Experts of a small language model.
Experts: 16 experts in each of 15 layers, 1 pick a token, a sigmoid router, a shared expert of 384 neurons.
Training: a variant of Adam for the experts, 282M tokens, 4339 steps.
Below are experts of layer 13 (counted from 0) of a mixture-of-experts language model. Rows are named up (a neuron's input weights, with its number) and show model dimensions 0-255. Each number is 128 + 32 x the weight over its row's rms, rounded and kept within 0 to 255.
Before each expert's rows: a language model's description of what the expert responds to; "gets" lists some tokens that make up at least twice as much of what it gets as of all text. This comes from a sample of Wikipedia text that the model never trained on. Tokens count by the router's weight.

# expert 3
Prepositions in technical prose. Prepositions like of, in, from, between, into after nouns in scientific or descriptive text, as in velocity of, activation of.
gets: " of", " in", " to", " at", "ra", " for"
up2 [100  98 138 114 140 148 145  89 105 154 138 160 160 121 143  84 139  89 186 126 156  93  81 156  82 145 104 103  99 122 127 103 159 139 137 125  81 114 135  86 117 113 116 190 124  74 151 182 148  59 155 103  68  95 129 176 101 139  93 151 145 148 135 145 169 136  83 114 102  94 140 156  41 136 134 130  74 134  93 166 157 184  86 166  72 106  87 104  77  72 165 165 110  95  82 138 166 116  82 119 157  79  90 100 132  80 146  35 139 192 164 156 109 135 125  94 127  99 146 175 132 160  86 135  99 159  48 148 150  92  90  73 154 121 109  65 106 185 136  92  94 113 146 125 102 107 143 160 156 180  31 149  86 109 123 100 165  91 168 177 129 151 151 128  92 111 154  60 135 151  91 105 139 135 126 119 132 115 100 100 155 139 142 102 133 155  98  96 151  84 173 147 100 102 110 114 101 139 132 135  98  89 158 179  98  92  94 136 119 120 118 127 181 112  69 148 117 120 136 148 137 101 151 141  97 110 108 122  67 124 108 189 137  86 140 186 117 159 151  99 108 125 139 136  66 156 123 158 123  96 135 128 140  77 158 134]
up3 [132 146 149 147  75 104 110 127 127 111 141 110  80 142 116 123 122 176 151 178 140 121 115 114 153 166 154 143 175 113 110 147  92  89 155 171 174 153 112 142  97 149 121 133 136 141 128 162  79 109 188 156 118  56 141 181 146 127  53 148 136 151 169 215 155 180  65 197 178  82 114 155 124 169 104  50 124 126 163 118 112  90 127 142 118  54 123 144 144  93 142  79 102 101  97 136 122 139 135  80 127 177 127  72 119 105 132 193 112 154 100 134 157 173 113 154 125 120 173 150 119 171 108  67 100 144  32  87 152  93 127 180  79 121 126 143 118 137 109 103 139 155 131 157 135 111 136 159 104 134 119  90  90 123 114 128 101  92  77 129 123 103 116 114 129 148  97  73 101 153 111 146 174 143  96 177  92 172  90  99  76 107 119  91 119 192  71 157  90 134 130 136 126 189  93  83 161  91 149 152 117 105  95  43 118  95  88 163 135 144 169 109  82 126  98 104 123 181 185 139 108 139 158 137 172 143 143 120 134 125  92  91 153 113 103 135 125 156 138 113 129 154  65 148 101 112 143 115 132  83  70  64 119  86 142  79]
up4 [139 127  91 159 135 126  65 121 112 228  57 130 169 164  24 114 101 136 117 125 194 148 117 141  71 114 112  84  91 138 123 148 117 188 108 106 138 119 100 115 161 135 168  71 158 155 110 104 141 110 132 131  74  74 152 178  84 167 165 109 158 149 130 109 151 148  41 153  91 132 113 192 154  83  90  93 167  76 128 108 150 128 127  81 160 147 116 154 155 121 187 143  74  92 110 111 109  78 114 125 170 121 139 138 122 116 138  78  90 178 105 152 144 132 125  91 164 129 133  88 132 136 114 147 192 108 157 123 110  84 119 105  91 128 126 121 126 128 134 127 208 117 146 124 133 139 122 178 118 161 151  96 177 136  83 188 240 107 138 118 147 127  92 150 130 140  93  75 139 158 112 149 186  90 111 150 164 126 129 117 124 121 149 103 144 185 137 153 122 100  89 113 201  58 115 121 142 148 126 124  91 143 113 143  43 101 133 129 140 115 175 192 128 154 127 125 144 114  93  85 128 169 151 155 175  71 182  96 155 117 128 124 123 154 136  92 107  92 143 105 124  87 147 107 138 138 157  77 132 123  98 111 140 116 132  88]

# expert 8
Word-initial fragments in titles. First letters or syllables of words after a space, often in song, album, film and magazine titles, e.g. H(its), S(inclair), Lo(ve).
gets: " ", " h", " S", " g", " G", " E"
up2 [201 143 105 160 128 112 130 147 148 112 145 126  91 112 114 104  89 122 204  84  60 148 138 134 135 134 103 139 140 100 153 127 156 128 123 138 114 100 137  37 128 182 108 109 196 125 138 132 139  88 150  98 116 120 117  99 163  87  82 138 138  72 166 106 187 132  83 156 157 141 141 122  84 167 157 157 161  57 150 151 113 123  44 134 140 170 151 128 161 171 134 187 146 131  46 115 126 125 143 134 109 159 130 107 181 122 121 125 118  99 128 104 250 146 130 157 148 122  96 150 130 110  89 140  86 115 193 166 179 140 127 148 116 126 108 112  88 145 152 136 165  67 125 177  92 119 149  92  93 145 181 139 125  79 141 130 166 116 126 115 109 119 186 159 124 102 124 109 137 153 116 178  99 129 140  92 163 145 157 116 128 164  94 162 180 154 146  90  70 134  72 106 153 113 150  95 122 114 102 158 116  89 121 105 107 105 141 134  98 204 149 139 168 125 158 119 131 126 108  92  79  75 103 153  83 117 125 178  73 136 103 156 167  82 136 155 119 132 166 138 146 171 120  44  86 165 161 152 137 140 129  87 172  54 147  73]
up3 [139 162 146 107 162  82 138 178  74 134 132 120 105  96 137 127 152 142 105 117 160 105 202 176 151  95 122 132 138 132  65 119 129  95 149  86 153 104 175 126 119  81 142 133 150 156 130 142 117 126 138 154 125 127  96  75 139  75 128 158 122 140  60 117 133 119  85 169 168 144  97 180 233 170 165 127 116 162 119 111 182  99 136  56 113 129 145 134 153  91 183 158  92  86 118 165  90 148 128 113  95 134 120 120 115 173  55 100 148 196 167 100  88 154 192 159 237 144 201 136 121 123  46 112 160  90  76 128 208  99 129  96 106 157  99 150 145 104 118 142 154 133 138 139 106  91 104 113 149 108 134 126 137 146 146 133 171 141 145 146 124 127  94 144 155  85 107  87  85 109 134  83 173 153 106 186 100  93 167 136 103 139 119 137 119 118 176 129 120 125 140 147 161 162 109 159 137 119  78  83 108 139 120 168  65 127 163  68 176 168 119 141 181  87 146 133 147 148 129 107  84  98 113 125 164 149 108  95 186 125 141  55 123 153 178  97 136  73 129 144  90 126 136 157 130 153 144 143 125 172 111 111 154  81 129  81]
up4 [135 116 160 116 122  92  78 166 162 112  87  90 144 136 123  61 169 120 146 165 112 145 135  61 117 164 185 146 130 193 108  91 123 112 100  93 127  74 199 100 140 161  87 101 171 170 139 135 132 156 165  83 139 133 127 163 148 167 138 198 124  77 114 117 115 181 115 127 130 146 150 145 110  79 103 142 179 122 130  84 184 114 108 129 106 129 114  90 131 145 146 104 163 110 131  75 105 114 120 157 229  87 136 138  90 167 133 161 160 120 157 155 198 154  80 110 133 200 152  67 104 164 158 135 124 172 113 141 134 124  55 164 135 187 118  76  97  71 144  55 100 142 145 141 126  93 160 149 115 180  66 158 142 181  97 110 150  92  99  98 116 165 169  89 128 130  98 118 146 140 188 117 156 123 179 136 125 141 119 162 149 150 121 161 124 139  95 151  76 187 165 105 198 175 122 130 158 136  99  61  75 148 105  95 141 119 135 113 155  98  47 126 116 156 119 136 149 143  88 107 138  96 113 121  99 128 134 140  79  87 160  87 163 128 128 138 103  93 191 170 102 128  90 100  84 133 148 115 136 140 132 115 139 142 166 114]

# expert 0
Sentence and line openers. Line breaks, sentence-opening words like On, In, After, and day numbers after on, e.g. on 5 October, said, because.
gets: "\n", " on", " \"", " that", " 19", "In"
up3 [158 102 118  56  91 159 189 100 192 101 141 111 162 198 109 119 111 104 111 159 159  93 206 143 160  93 141 115 131 160  96 162 126 176 112 179 145 143 182 110 132 160 120 126 137 126  55 122 152 121 153 132 143 138 116  84 176 138 106 150 127 113 146 112 118 137 192 134 112  74 140 132 185 195 110 116  91 115  41 113 133  90 167 122 170 178 143 130 135 119 132 143 113 131  91  84 174 164 124  54 183 118 159 170  92 147 115 203 100 162 166 100 174 144 148 124 133 139 211 107 119 176 139 148 173 155 187  71  73 116  99 123 134 131 105 126 114 187 128 100 192 158 145  90 100  90  73 112 129  83 121 143 183 135  69 150  99 112 136 103 154 113 105 126 128 121 165 130 114 137 160  91 167  87 177 120 113 109 179 122  76  90 121 180 119 169 134 145 164 159 135 123 125 105 104 141 162 164 175  99 130  95 109 110 130 118 133 127 105 124 154 135 158 133 136 120  86  96 206 165 156 143 143  96 143 155 189 134 119 113 148 164 112 182 107 104  97 133 165 187 121 148  83 112 124 126 175  88  65  99 113 111 145 114 121 152]
up4 [148 131 105 148 165 159  82 143 154 160  64 167  91 138 104 126  98 111 100 174 176 114 130 148 149 109 116 165 104 192 166 123 142 182 129 121 139 135 113 108 106 147 198 108 141 114 132 121 163  92 145  74  80 155  47 190  49  97 157 137 139 151 127 130 121 158 144 151 186  81  79 134 109 111 116 135 150 155  59 153 161 144  74 138 144 175 139 129 100 166 151 156 117 122 112 106 105  71 144 111 169  86 114 122 147  94 116 115 110 147 134 101 102 113 151 109 108  79 182 138 129  93 149 120 144 152 156  97  85  91 110 117 134 194 105 160 135 176  60 136 180 137 146 103 117 132 131 119 101 130 154 184  83 172 189 112 194 181  91 141 141 175  37 159 117  90 145 136 169 181 125 155 141 112 142 148 130 102  62 124  84 167 150 165 157 126  72 104  53 116 183 148 123 102 116  87 110 121 117 151 174  80 168  64 161  82 123 124 138  99  81 145  96 105 118 121 161 158 144  71 111 122 183  75 110 162 105 112 116 146  95 120 101 118 168 150 129 159 108 187 145 171 149 181 109 104 142 161 138 129  82 134 129 142 111 117]
up5 [119 146 132 171  86 139 160 147 136 119 105 125 123 147 109 123 117 158 100 124 139 114 161 128  45 186 146 177 115 122 159 146  98 133 159  94  71 129 144 144 121 200 210 164 139 181 135 141 121 158 175 140 114  87 131 145 133 129 153  72 195  91 149 177 143 163 109 120 142 141  96 154 126 162 138 115 174 173 118 157 143 107 132 129 106 161  78 147 139 143 116 136 180  85 158 130 144 146  91  99 113 114 153 147  89 118  90  87  75  44 132  31 148 154 157 114 155 166 182 108 198 169  91 177 129 114  81  81 167 131 165 120 158 147 105 102 144 175 133 124 119 152 119 177 122 154 110 160  94 128 104  74 131 126 113 182 143 152 139 133 145 110 117 173  31 124 111 132  80 136 122 103 143 116 145 170 127 164 167 135  85 135 129 155 197 117 121 212 157 135  81 165 202 111 128  75 138 199 145  74 135 141 137  75 127 149 132 109 106 156 173  90  98 140 138 109 144 136  61 175 165  76 176 145 162 117 126 151 130  79 113 101 182 185 134 104 124 131 154 141 138  94 153 163 102 148 126  82 133 117 130 110 115  94 110 130]

# expert 6
Commas and clause joiners. Commas, semicolons, periods and linking words between clauses or list items, like while, including, when, and.
gets: ",", " and", ".", ";", "),", "-"
up2 [ 89  98 136 117 148 145 121 120 126 134  70 129 103 148 126 133  49 118  91  83 121 117 117  99 113 150 134 115 157 115 118  91 101 156 111 149 110 168 123 167  87  60 143 147 108  81  42 150 165 169 180 132 147  78 128 194 157 153 118  90 136 151  39 148 129 136  97 125  83 106 146 130 153 103 116 127  82 149 133 149 114 118 164  87 125 112 181 143 143 131 224 159  95 101 100 117 153 168 131 190 163 118  75 178  99 152  75 171 148 145  84 117 140 104 129 113 185 125 109 104 150 145 139  72 144 137 168 136 158 101 137 107 147 175 150 100 116 120 144 122 167  92  97 143 125 106 133 119 119 117  98  73 136 105  80  28 145 131  99  92 106  73 126 122 106  86 147 125  85 151 112 150 116 202 133 130 135 114  87 113 180 142 130 135 136 166 154 142 137 111 146 106 119 119 171 231 209 121 105  95  93 127 154  93 126 200 146 134  94 158 139 133 121 117  79  85 100 183 163  56  95 105 135 156 116 128 109 158 136 110 105 120 112  83 116 114 140  92  67  78  89 149 117 131 126 103 153  81 123  98 128  78 114 141  82  61]
up3 [ 51 108 113  65 165 151 117 126 136 124  42 130 142 150 214 159  90 141 127 124  85 122 171 124 178 113 110  95 142 149 128 103 106 121 146  83 165 114 139 119 125  97 127  92 143  86 153 138 116 184 126 115 110 171 148  77 205 120 162 130 124 110  87 163 118 192 138 134 112 147 116 112 129 181 156 117 141 167 104  87 133 157  70 151 116 110 158 186 166 133  81 139 154 128 147 194 125 103 110 168 128 153 164 128  63 139 149  92 165 103 142  79 175  98 125 174 130 151 161  74 101 130 180  82 105 100 142  90 149  43 145 145 155  83 138 136 176  92 124 111 153  82 159 134 144  69 181 126 131 107 214 157 118  94 119 107 151 152 149 128  95 176 130 154  93 138 131 130 154 143 119  92 126 170 110 103  34 106 151 134 142  98 119 123 122 122 144 115  73 113 133 105 149  95 113 199 104 121  88 119 103 136 152 190 127 118 123 202 178 119  97 122 114 138 115 158 155 109 131 144  99  58 134 133 108 157 108 179 132  72 133  87  95  87 160 161 133 141 116  75  79 173  87 138 182  98 135 123 147 147 112 157  85  93 147 148]
up4 [187  58  31 177 139 142 128 117 169 139 114 154  83 161  85 151 105 178 140 160 152 118 157 122 132 111  82 154 147 128 144 132 139 103 139  68  92 115 113 150  89 128 120 165 179  85 135   9 184 134 115 118 104 158 100 146 131 145 177 121 120  98  94 171 136 161  97 111  51 128 150 103 121 144 102 136  97 148 109 126 113 154 154 144 140 131  38 126 129 147 145 164  80 117 159 108 117 140 112 191 174  71 138 178  96  90 130 133 118  65 172  89 197  18 168 124 124 136  87 137 152 182 137 118 115 121 123  87 109 160 131 167 170 103 134 146 121 138 171 129 100 164 123 124 106  80 165 146  77 191  65 112 140  92 102 154 127 106  64 123 143 155 123 120 142 146 124 156 122 108 105 144 134 160 143 118 109 177 162 155 150 133 149  63 106  95 100 127 148  74 128  87 168 103 159 143  91 118 155  93  83 157 132  95 135 142 127 102 153  81  83 120 153 185 134 179 130 109 129 138 125 107 113 127 117 136 142 130 141 126 106 119 135 139 192 208 136 104 144 134  56 109  99 149 110 152 150 127 126  55 122 114 121 157 139 138]

# expert 5
Auxiliaries and adverbs. Auxiliary verbs, pronouns and adverbs in narrative clauses, such as was, would, has, who, not, plus endings like certain-ly, ne-ver.
gets: " was", " he", "ly", " to", " also", " not"
up2 [144 139 117 179  97 127 143 187 179 124 134 170 136 102  98  55 154 104 144  66 130 154 129 114 148 120  87 101 151 176  96 113 147 171 149 163 177 129  74  52 109  98 117 167 158 159 137 121 134  92  99 125 171 122 175 128 114  45 187 141  96 118 208 146 168 170 109 137 148  65 140 148 119 140 129 161 122 131 125 128 134 232 137  64 159 157 133 126 112 156 105 124 101 119 112 129 140 102 148 145 189 114 123 114 128 102 114 121 110 195 137 141 164  55  95 119 133  80 114 147 121 143 152 114 165  66  79 125 163 137 108  95 107 112 156 181  44 109 164 128 104 152 150 197  77  78 111 124 119 133 127 166 198  79 123 119 162  77 143 137  96  57  92 151 120 134 163 130 112 158 157 100 155 126 127 120 118 127 161 152 132 119 116 170  66 134 134  99 125 125  82  63 141 182 154 132 140 119  70 185 121 116 150 127 105 183 113 126 192 116 178  94 112 177 101 138 163 165 117 126  92 119 144 146  85 112 134 159  81  87 123 169 104 122 115  88 118 156 117 105  77 114 131 122 118 139 116 144 180 130 161 160 154  86 123  83]
up3 [114  93 105 141 139 150 120 113 156 139 102  98 111 134 141 133 159 167 184 121 108  67 138 112  89 145 187 119 146 126  83  78 133  91 122 124  76 109 142  97 106  94  99 107 114 120 109 102 130 201 140 142 153 114 162 147 147 133 136 137 152 135 139 164 136  84 109  94 128 123 128 108 135 155 148 122 163 102  90 114 131 185  82  98 121 144 147 141 100 162 137 102 153 110  70 126 116 119 119  42 165  76 129 134  82 115 121 104  84 126 117 119 134  63  92  62 118 103  71 105 112 133 193  64 166  89 123 127 191  94  60 189  99 104 114 142 122 102 138 141 132 170  95 125 212 121  87 112 106 127 163 149 101 176 138 152 137 108 110 115 105 103 137 124 141 127 168  67 165 158  82  68 102  83  99  97 128 148 125 196  98  89 156 130 104 135  94 184  80 122 154 208 166 137 164 116 129 174 124 148 127 105 128 148 179 124 169 172 148 178 189  96 151 197  60 109 125 206 144  50 118 118 135 157 137  76 137 164 115 112 146  83  76  77 158 128 154 125 197  81  77 109 116 119 106 110 149 124 107 108 144 156 103 124 154 104]
up4 [ 84 104 119 109  87 131 126 144  83 154  75 130 102 140 145 101 116 175 143 141 130  62 188 156 103  98 109 119 158 164 105 119 175 110 159 136 178 129 140 181 130 124 181 124 139 178 126 131 103  41 124 140 104  94 127 139 121 136  65 124 189 131 166 143 172 114 133 136 169 183 120 120 127 126 200 118 130 161 157 108 121 161  90 149 170 118 148 157  95 164 179 119 134 110 115 136 153 147 113 132 135 106 119  89  85 124  74 158 119 149 165 198 208 119 115  32 165 147 107 119 159  66 117 108  92 106 148 120  92  88 155 115 134 148  91  90 164 113  78  85 120 128 158 140  90  87 102  66  97 122 141  90 129 106  78 170 182 150 113 128 205  76 114 106 187 141 145 127 161 160  96 111 185 142 151 132 127 132 107 199 110 186 143 157 109 118 137 140  87 122 131 164 138  88 111 100 129 120 130 104  86 125 131 134 110 140 143 153 127 141 132 130 141 123 134 172 116  88 108 188 109  62 115 200 114 106 132  94 124  97 131 135 134 155 137 107 100 140 135 114 168 131  65 132 123 129  43 118  85 113 181 135 144 148  26  57]

# expert 7
Word-initial syllables. First syllable piece right after a space, often ar, al, Bar, Car, Per, as in ar-rest, al-ter, Latin species names.
gets: "ar", "er", "b", "c", "ur", " Al"
up3 [183 164 137 116 169  72  95 119  90  83 108  82 103 118 128 133 174 174 129 157 214 107 137 159  84 146  89 172 188 160 110 155 108 118 171 145 103 126 155  82 100  85 129 175 120 121 115 152 113  90 130 144 124 118  84 115 134 125 111 150 147 145 146 124 115  98  97 124 204 123 183 105 159 114 159 123 105  61 116  99 102 117 122 137 171 147 147 101 145 116 109 127 108 154 133 165 103 134 174 122 111 112  71  90 122 186 131 152 115 151 134 150 104 117 152 116 108 113 141 140 116 156  55  96 167  85 141 126 137 118  79 122 125 110 127 140 137 144  94 100 139 124 126 115 151 127  69 104 123 113 137 130 108 140  91 145 145  96 111 136 163 163 108 114 201 150 123 129  87 115 198  72  42 132 185 135 111 130  33 158 165 121 131 146  85 159 100 183 123 184  59 150 115 159  80 188 113  96 173  99 108 124 151  83 165 131 146 188  94 118 124 122 147 156 115  99 131 145 205 145 113 117 141 184 127 167 143 183  73 112 149 178 177 140 126 142 130 129 125 161 120  95 106 105 176  61 148 103 143  62  91  96 226 124 165  99]
up4 [111  96 138 148 129 127 147 132 116 154 122 132 117 160 125 120 106 136 121 171 165 132 117 138 141 137 113 105 148 185 154 184  51 181 144 160  80 108 120 122 106 115 146 126 162 105 177 197 162  77 125 134 104  54 138 167  95  86 126  97 119 147 142 110 234  83 113 144  94 116 110 141 157 148 136 121  89  93  82  83 162 138 130 142  90 114 123 100  88 141 153 133 192 169  67 130 158  88 128  78 146 154 109 154 139 122 107 142 133 118 132 157 140  98 198  90 154 143 108 131 120 182 146 155 135 124  57 104  74 117 116  66 200 171 198 137 123 127  88 135 151  79 149  91 147 151 133 138 166 169  96 124 124  97  79 125 121 145 114 142 149 157 118 125  96  73 125  94 186 123 165  42 137 142  97 108  87 152 145 128 100 165 118 122 170  91  93 130 160 128 163 126  51 132  64 109 117 102  85 164  89  72 131  72 132  67 133 125 155 118 103 115 102 126 127 158 138 111 103 175 132  98 252 124 108  71 136 104 112 133 160 129 136 116 143 127 119 207  96 102 127 133 113 105 106 160 155 143  99 103  91 111  67 128 112 112]
up5 [147 136 117 160 142 121 127  90 180 131 136 134 115 101  79  93  97  99 106  99 148  40 118 158 136 141  48 154 142 188 152 173 162  91 130 105  77 137 118 170 117 112 156 105 138 104  89 119 161 127 129 107 125 145 116 122  88 152 170 128  80 166 119  99 158 146  91 104 113 107 179 175 177 136 144 110  74 113 178  72 125 170 129 154 137 174 113 104 122 184  81 134 110 154 122 152  92  77 166  66 118 160 166 129 113 117 134  60 196 163 102 151 127 104 102  99 145 153  93  90 129 122 113 151 102 111 215 173 152 125  92 119 160  80 150 121 105 162 136 129 190 141 123  75  94 147  91  99  69 115 140 162 134 134 106 144 101 139 155 131 114 120 119  76 124 145 143 181 159 116 167 159 169 122 160 157 116 170 126 166  92 165 150 121 141 135  66 105 163 166 159 113 214 131 148 104 206 132 187 135 112 127 118 176 117  67 127  69 104 180 122 129 129 175 121  77  72 125 110  90  90 105 179 140  80 143 159 182  72 110  99 114 129 127 172 102 178 117 167 141 102 143 123  88 177 131 194 132 130 116 159 140 153 141 148 140]